{
  "n_layer": 13,
  "d_model": 128,
  "n_experts": 24,
  "experts_per_token": 2,
  "d_expert": 80,
  "d_shared_expert": 128,
  "activation": "swiglu",
  "moe_layers": [0, 1, 2, 3, 4, 5, 6, 7, 8, 9, 10, 11, 12],
  "router_score": "sigmoid",
  "normalize_top_k": false,
  "routed_scale": 1.0,
  "balance_loss": 0.00323,
  "balance_bias": false,
  "router_logit_norm": 1.0,
  "init_std_router": 0.0109,
  "lr_router": 0.000806,
  "n_head": 2,
  "n_kv_head": 1,
  "head_dim": 64,
  "vocab_size": 4275,
  "norm": "rmsnorm",
  "norm_place": "pre",
  "norm_eps": 1e-05,
  "positions": "rope",
  "rope_base": 10000.0,
  "rope_fraction": 1.0,
  "qk_norm": false,
  "attn_scale": 0.125,
  "tie_embeddings": false,
  "parallel_block": false,
  "init": "uniform",
  "init_std_qkv": 0.049,
  "init_std_o": 0.0,
  "init_std_up": 0.049,
  "init_std_down": 0.0,
  "optimizer": "soap_variant",
  "lr": 0.00492,
  "beta1": 0.95,
  "beta2": 0.99,
  "weight_decay": 0.079,
  "lr_head": 0.00957,
  "grad_clip": 2.0,
  "warmup_steps": 200,
  "schedule": "cos",
  "final_lr_fraction": 0.1,
  "batch_tokens": [65536, 131072, 196608],
  "seq_len": 512,
  "doc_mask": true,
  "train_tokens": 472000000,
  "steps": 3656,
  "dataset": "wikipedia_en"
}
Below are experts of layer 10 (counted from 0) of a mixture-of-experts language model. Rows are named router (the router's row for the expert), gate (a neuron's input weights, with its number), up (a neuron's input weights, with its number), down (a neuron's output weights, with its number) and show model dimensions 0-127. Each number is 128 + 32 x the weight over its row's rms, rounded and kept within 0 to 255. Numbers have three digits each.
After each expert's rows: "raises" lists some tokens whose logits its average output raises strongly, later layers aside; "mostly gets" lists some tokens that are sent to it at least half of the time. This comes from a sample of Wikipedia text that the model never trained on.

# expert 15
router:138144172133113087151124055110133150067193118174165144108104148163133104104105106111093155177134108153092146133133079128150142220138108116115108203106180072162103130164120124154144128095156171118121121105087146171159123154088135135153148114153093123170109124138201143176110076093153144132098144139140110141122128201166138157169144129129093209113127136137094131172133128103038153058121
gate0:129141071119160080138110146132121111095163194158135112135158095133136113104110109197141109124126111187099147102108129111121165160125166118074150100100158048135136114135107140157167100079090172166111121060185139152119074141148123171125159140179195160145096145178081110114117123132144144186130081091201061115120124134088064108170113132114159118098161100165097174148159068097149121163129
up0:141088179147103141190107093088098086140139100118204090134149137111122131165159157149122144141155141094084098181132144103120081160142090070144186162150121114139104153165097131120172126132158133140068173159128143126147133158081146116111121083088084145187166134115131144092151075161156114126201099107046207125121115178088123104121063141077086150093117109098139074096148125106169112122160
down0:128115078101156120099044099122084149099115124101108091101133176142130149186122081108126097167148167110131173140164140139209128108187084071132122125127096111121141148132157145135100134035122134122107180130196142118129195084059079180124146063101111159114098181091147146101128106124188115141118083157101117104129089142143124161190140134127124154118141107147123192156115096099104157091119
raises: "1", "2", "3", "4", "era", "6"
mostly gets: " ", " un", "–", " c", " Un", "_{"

# expert 23
router:166142138107102109136104163178151139131129147144103186088134108176190120102095158122124131133096177165065148107134111178142144090134084094160090098145126078058144107182067177129156197162139113164081135165137068118106147089110123110080089101136118074094159112104092101128135137111144075159111170118058185191118142132089132165135099118104119069135158090073169105105104152121123161120131
gate0:136132131116098164128145156095165101139172139097092149127128144128119143156138077163085130105119139151054176128130152149168085126101167127187137091205165078111145125144120125127159111110129146093094168172120117071081113181142138141101095142100140104118073089047131151129156164165100066144077125129096177159161191216133122102138125137078107153098162077117075109107079138128068094104141
up0:168112153130116115172149134131097120111103168133125144138146118147120132103112054147114110129180141087191128098047097140115139144144109122066106144095145165189103094125171182094048104121155134177134112132148098116204151119143150126183141110152114138090142135113116110133093174150111211130177150140193130110115170075126170115143079161093159082165066183159149168149169118169125105130173
down0:098160130103072067112107109090073150098221111078133108155166127081159144170161144140171125090112162147104130127095136100151087104176108173188171167133176094095131097156172120114108078157125116124147119136127180115102114178180199107122114138114129106097123179074099151089087115139090150172160169143157167155143167162130066104090102161069135179147163109120113134123125130138088132138085
raises: " and", " ", ",", "-", " (", "–"
mostly gets: " century", " However", " June", "°W", " however", "–present"

# expert 21
router:131120129133135158104132142114105143064130104138087127222077122131134121132124123098114117159133117100147156124128068147122089068144124094106087130157044086106138175174160144096068118176109135161134109174153151135164117138137167142127090163121093041117123137098113116147094151121140167142157085150089159159105101089239069173120137101133115090114085110190147121129079122122190121159098
gate0:144099094141152123143137111117189095129127087118096122128099208091186119071159145106124176138053146119078176177233146141156152119168101148147159159174085081064143107137134105093112137156194170185120137108130133146105128128132116103110123153085161137203123138111132148122124085129094089115122084158154073162099094140165190123163097059124137117119120107117143147109145164127155097130095
up0:134184187157049102129183110160088133127086110118095148101118153117149126043135102095108133119098130140113145126200078147120123114134140102173074125139150139169134101149117112151050114139146135152120120135135133092131134087141182080124130087101177155131081119105155128087098083159092119117106095060115171163171098098061168174130053121149102120115137176134080090126156161117093095080088
down0:146066125111146161111100143148131151111176149142185090110185169226179102118172137102139141177184080128132106150097118129077109114138093115089132126154140133169142116159073123132117073117129129082147095145174148143047186085107130168147172126139136160020108146133161147127148130080201083101152154083113134108145130106150164152128155107174116109161109148164114157117121092159168134124136
raises: " ", " N", " L", " W", " D"
mostly gets: " —;", " |", ");", ";", "',", " ;"

# expert 9
router:111165110138179178087123116142122152172113117120108143126101108085130139091168162162124110127110147146117157138140153084133110063118179072091125111180151175175160189126087138110114181176073134136077153059122142118118135091135184125136121103141131206142155149110204067142158111163104203115116194134145134111144121075123097084165151142174118069134190165126106127105090103124123167110147
gate0:053125119171144119147139097139135114171147100131116078133067125051128109129153159132146067149107136113128110138143130120137122060096125124153123177186101180063140140114109069156145093161143098178082111131131086171117093115159151113139104119138165147208117119134205126122132185225090127154092108152193150138095109158133136064156139112159130121104119116123090135143093090140079076123090
up0:131094177168097060159146113141066111146175138116128066043092138125155130134161118136146161121146100166095103079067157146146105169149101146170097119151069107124152079125114153023060116118117094082094155116114171134114122110143091149130152146138149164117180181118083136091130095075114130148153139123134144113184108139176108140138172122166123104158116104121112113106120082119095043089142
down0:125071106099078153125167104080116097093119140145125109151102141129121125119137116056115079133119156099188111121174156140146162085159146174115138161164124086099147103168127145158141198145098125178109105115176127115183137137085105119034108086107107109116151161130092159193146149142106166118139096106135116228163108162098108166097073122098095145126118170127132204087083138096097112075140
raises: "0", ".", "9", "8", "3", "6"
mostly gets: " R", " r", " pl", " Br", " arr", " dr"

# expert 2
router:110149109063064133094140125083094139083102109128141112138136100125113132150184072160118092111150106103135127112145173150052165128160153149217121103089089169141124090139156152106163162170143134125119128077090116123153163141158205142130134068130131111120084114107136197163115158147117121091130080110063090100133137169135097093157108167156110042174151105091130132102153109121159076064113
gate0:172141071109069156132126052125136131111092162157151148179142110089125177088190092102112144114105211123130161121125133088130113122117168059135133142173149123165119145132146087102157149120147145100178078116095048136116167186141164150148081156134126096134120090176118109147103139128095171098127112065061133151075119207147047127123154162109124128148116096156129107176101148146102144116144
up0:097136117142117106110107153166131090178137103127115098161089108127095110116142079131181121090156116106147120154157110096119142143104197112105120175077112191191146136103081077121126162150193135111167144068132138113097143112118132198079182064075103107105152153177135104168140150071141121108180174176089178154153105159120120126090107194136083115109105110111116110102045120185130111135106
down0:170133157130199178138067090093131133122179042119115126125132164123091089117125166074114123186118099149136161147146134132181151090141133133132093073086141054115129157071088119127135174205101159135081118105092190126160082128086133082105155123136166073106125111076099164117187165100083117126097138115067063122130097133109127127132140138132135102084146091142156177164098133132146143144143
raises: "r", "er", "in", "s", "a"
mostly gets: " \"", "(", "-A", " o", " [", "—"

# expert 17
router:154168153100103132169156172081185093174111143144050085106147102090124148107047185125125128148137121135158092103127079168152110089106090161108063116064117110090122163121167180185164083104093135178114142059169150073123150081101147103169154131092114128133068170158170104148088156132083149118128112092125108109135120110115115117049156129157121131104148136133162099162160145107109112101142
gate0:113177176126101085132140168086097118160141131070122153105115180080089157089125129163107142151129107099099152148097042167150086095114085139082144144127144116109114200112121090166116076171059108164132099147197157059177117117138131156167126178096140186076110170160171106173102165165128119143148121108112128128137131109101052094104118135094111131134135166121151137176144137069079134140111
up0:115160126180139125171125069106092165126118124119137134134115141140117107139164096144115146160141103150076080048051085172114129161149185062144128121119115142144109066081131138010122129100104158073067128084053178173145154126158101094132175107160125126102149132152105178109104083099125078104118112141129113139119179119133127097148106125147143128085117088182110100133139134192152094130139
down0:133130133111131049115134052151134199130094139091165155140150102069144158121129074098170144149067110127189135175223183131127145095126114121110154108153148163118147142177148133119119122125129137119162086153133177108157115156159170119112069132143108103102137155083124130094195152127112162171117173157126143056132157150156065122152134132091085179121105164110157186100180165170130167113126
raises: "at", "art", "ir", "al", "y", "o"
mostly gets: " he", " d", "ov", " He", " V", " she"

# expert 14
router:103138100119132164128160161115179175152177113146110109099095070070110110150098120187086120171082083135108104113142171105137134154109123159107149153128084130103172114161105124113139139083094139116128171187133164090142102107065105120164154170170154194074134111114092120072148112132091049116120167146088145071088120166113160141129138087151097208061133164138127111113078070101125088139128
gate0:071121157098126085127126066135131159130173097137086107135072101077125117103130128166111100193063132065085132161109107111161157095097139180169172143107113109107170127139131114118146094110130140151133160168160166137094104146130094073132128134181147148088135215088124130109171086130156102142111096144115157133141121186101145052159157152121176168072124167116094117118099097076045107139079
up0:123170101120120172126164120071122154139127159143154106131050166118093182122126139134130115145146071137165164118123094089155126084135137126115104121183169122163209158161150118121100174138117132094124106139122110135173070139094141174159066136075123186142221147161183150143107113108085082170139089188150078104110111135123173111127103147145133094131080191117146154079054099150127165131126
down0:094096131139175119069105134152118144119170150166147142188081111088149122155111112196094132158086080044113117131104144176086178164073121122161121139140138132100101135156174138129162151127160171138142052156173088149162144093160114101102143059161128135156091131153149188121122075167199083154175123107141174149084076134134140091144121122101152125127117146115108147132160148121143111219093
raises: "S", "J", "R", "K", "j", "H"
mostly gets: " B", ".\n\n", "==", " b", "===", " |\n\n"

# expert 10
router:154155113171152126121033162133161155134107121142061104128130208124164124117148138089128128088138134146118130170104102089142159126107115116154124114081095172164094109092134145116109151098138134167181140098093096141161135134204116078070139115178151110106179150121123068093106143107172099086118166169089139177128068079072172137110076175189110153165107115133078106105092148101143102150084
gate0:142180137119086081099106127135155139115146126171137098171131178096131115088106138073100106074156095154132095104134145132098137189136132145125125092109142123109131183075199132157124142096123102090197137142137111103142087143155154172097117108154105149104166155205156133149132132137143128175165132119160097159148106064126107156083112111086062130104056140109154122094137167122014181169073
up0:143130150128119127123091097118140175156098110115101103114090114132121125041110105118147090114105133086103126092177125192056071124122106167142163078121102128110164150154139141153123122100139168111174177143149169060091140082115120166071164107242175176135164114179102072100101124082094135119159140120082150158091084131125095127101162121104116076089145107109156147115099087118179133095138
down0:108113114142147129149164114122115165108158101132154141191115100162095106144120079113047105151141100196124099127126091090137154157137113119123161099122151119192134148146155130143150100153153131062191132146110102124072165073123162133057123123148131124093047105211165130145161059093124147146130171115042138108083130070099111129157110129131092072132142107131181122111148141180114083180118
raises: "ur", "ub", "it", "es", "us", "ed"
mostly gets: " report", " Tok", " Uk", " Ak", "uk", " Ok"

# expert 16
router:092134146122147100131135160119155112101130170055115082081106091169148246195090154103169147143130067140167150106103151147138109143121085138119093129185121110143153129182162104113100142082112103144147098104128134129153161181215092151154143116128157114138147133122105145155135119129156091102203158113130164149181078086112133150146088079131105081139140161122087147086182167150126094183147
gate0:203160102183141143103127118177111117140096152138123144072120136147135112139074091075136066056129125178111162070087156116084125108151124148094145131129148145202121079137129114073207117129085138175111131173162153110154122165160116111110081167096146104186113147167176137150138152156138209128163110073088157174185105173156122153095121088103125127107157146116154150127133134064126132128122
up0:124121138127086138138121140090116156142105130181149141137184103089128084153135183108066105135120120156148153132179108074181158143169154098093106076117090138081119099129132172114105184112136150123091135097091073140120154111099095117108080106136142138046072014102118105102147122116103130105048148122099137138089136135217127126119138112179180170169160162121142121149131062156147117132123
down0:121165085098058115122169128160146111032139125116109155091147087107106136122116186078137128052136133099133153048108083133138162099169151162129146171161096089127077189119116153172144125089141125095111112105059176143139152151096092125088127102140121067145112127121186101152168122120103127127170140127146123123100137097123141115169147159090114222184071143163127127112148151139183157100106
raises: "or", "a", "am", "ore", "air"
mostly gets: " st", " Sh", " w", " h", " sh", " ch"

# expert 7
router:201087109099181109146196123145141164155110096126183169148163140129142101098143139150106099078158129127134152075205176155085070071160110123113104132176112064162109071152093139119118163077108156099093170085140126149131099085157103128142182105137134123067155136131101204096161124136192120135125071157115099127169113103151144171117085161108119144127120126131106100071168104114116104134171
gate0:183149130169111086157182118159108113091160135100133136140131173159095102135128105176101177081220128111122134155119108165069136125161159138164165131163104133120128136142117113064186129087119165101096104149108150152142117085128126146057131057126148102133114122151154139072144083151113191097133213111085203170142106126147087184102127190135142111158116162102152109165088135167084144116111
up0:159112151125108102122140188139099150173123121112156214108114105164093099087136119112096112129118198113205158134174127137137078154167064115104106117125080122129091105216150124173106094103109129134120089117110050154084158156141067191158104114147168105125161106103108157122101101169167127134115083157093137136156165151169126187113128095102137200071147112138105065142113146134120114101149
down0:174156166144154155112105174136144140107161186142145097108164090113116127166100076077157124153126150192161100094109146118176059133119114191079151099123174083149123119148129106124142156166051116150122152092102109121107076104114080076092123131085122120141073180092086096131209088116114110100049132119149149092149072093109159168198129127123102104180097093126119145091132112132148122114120
raises: "it", "ist", "in", "at", "ip", "ak"
mostly gets: " Christ", " Le", " Gl", " el", " Ol", " Carl"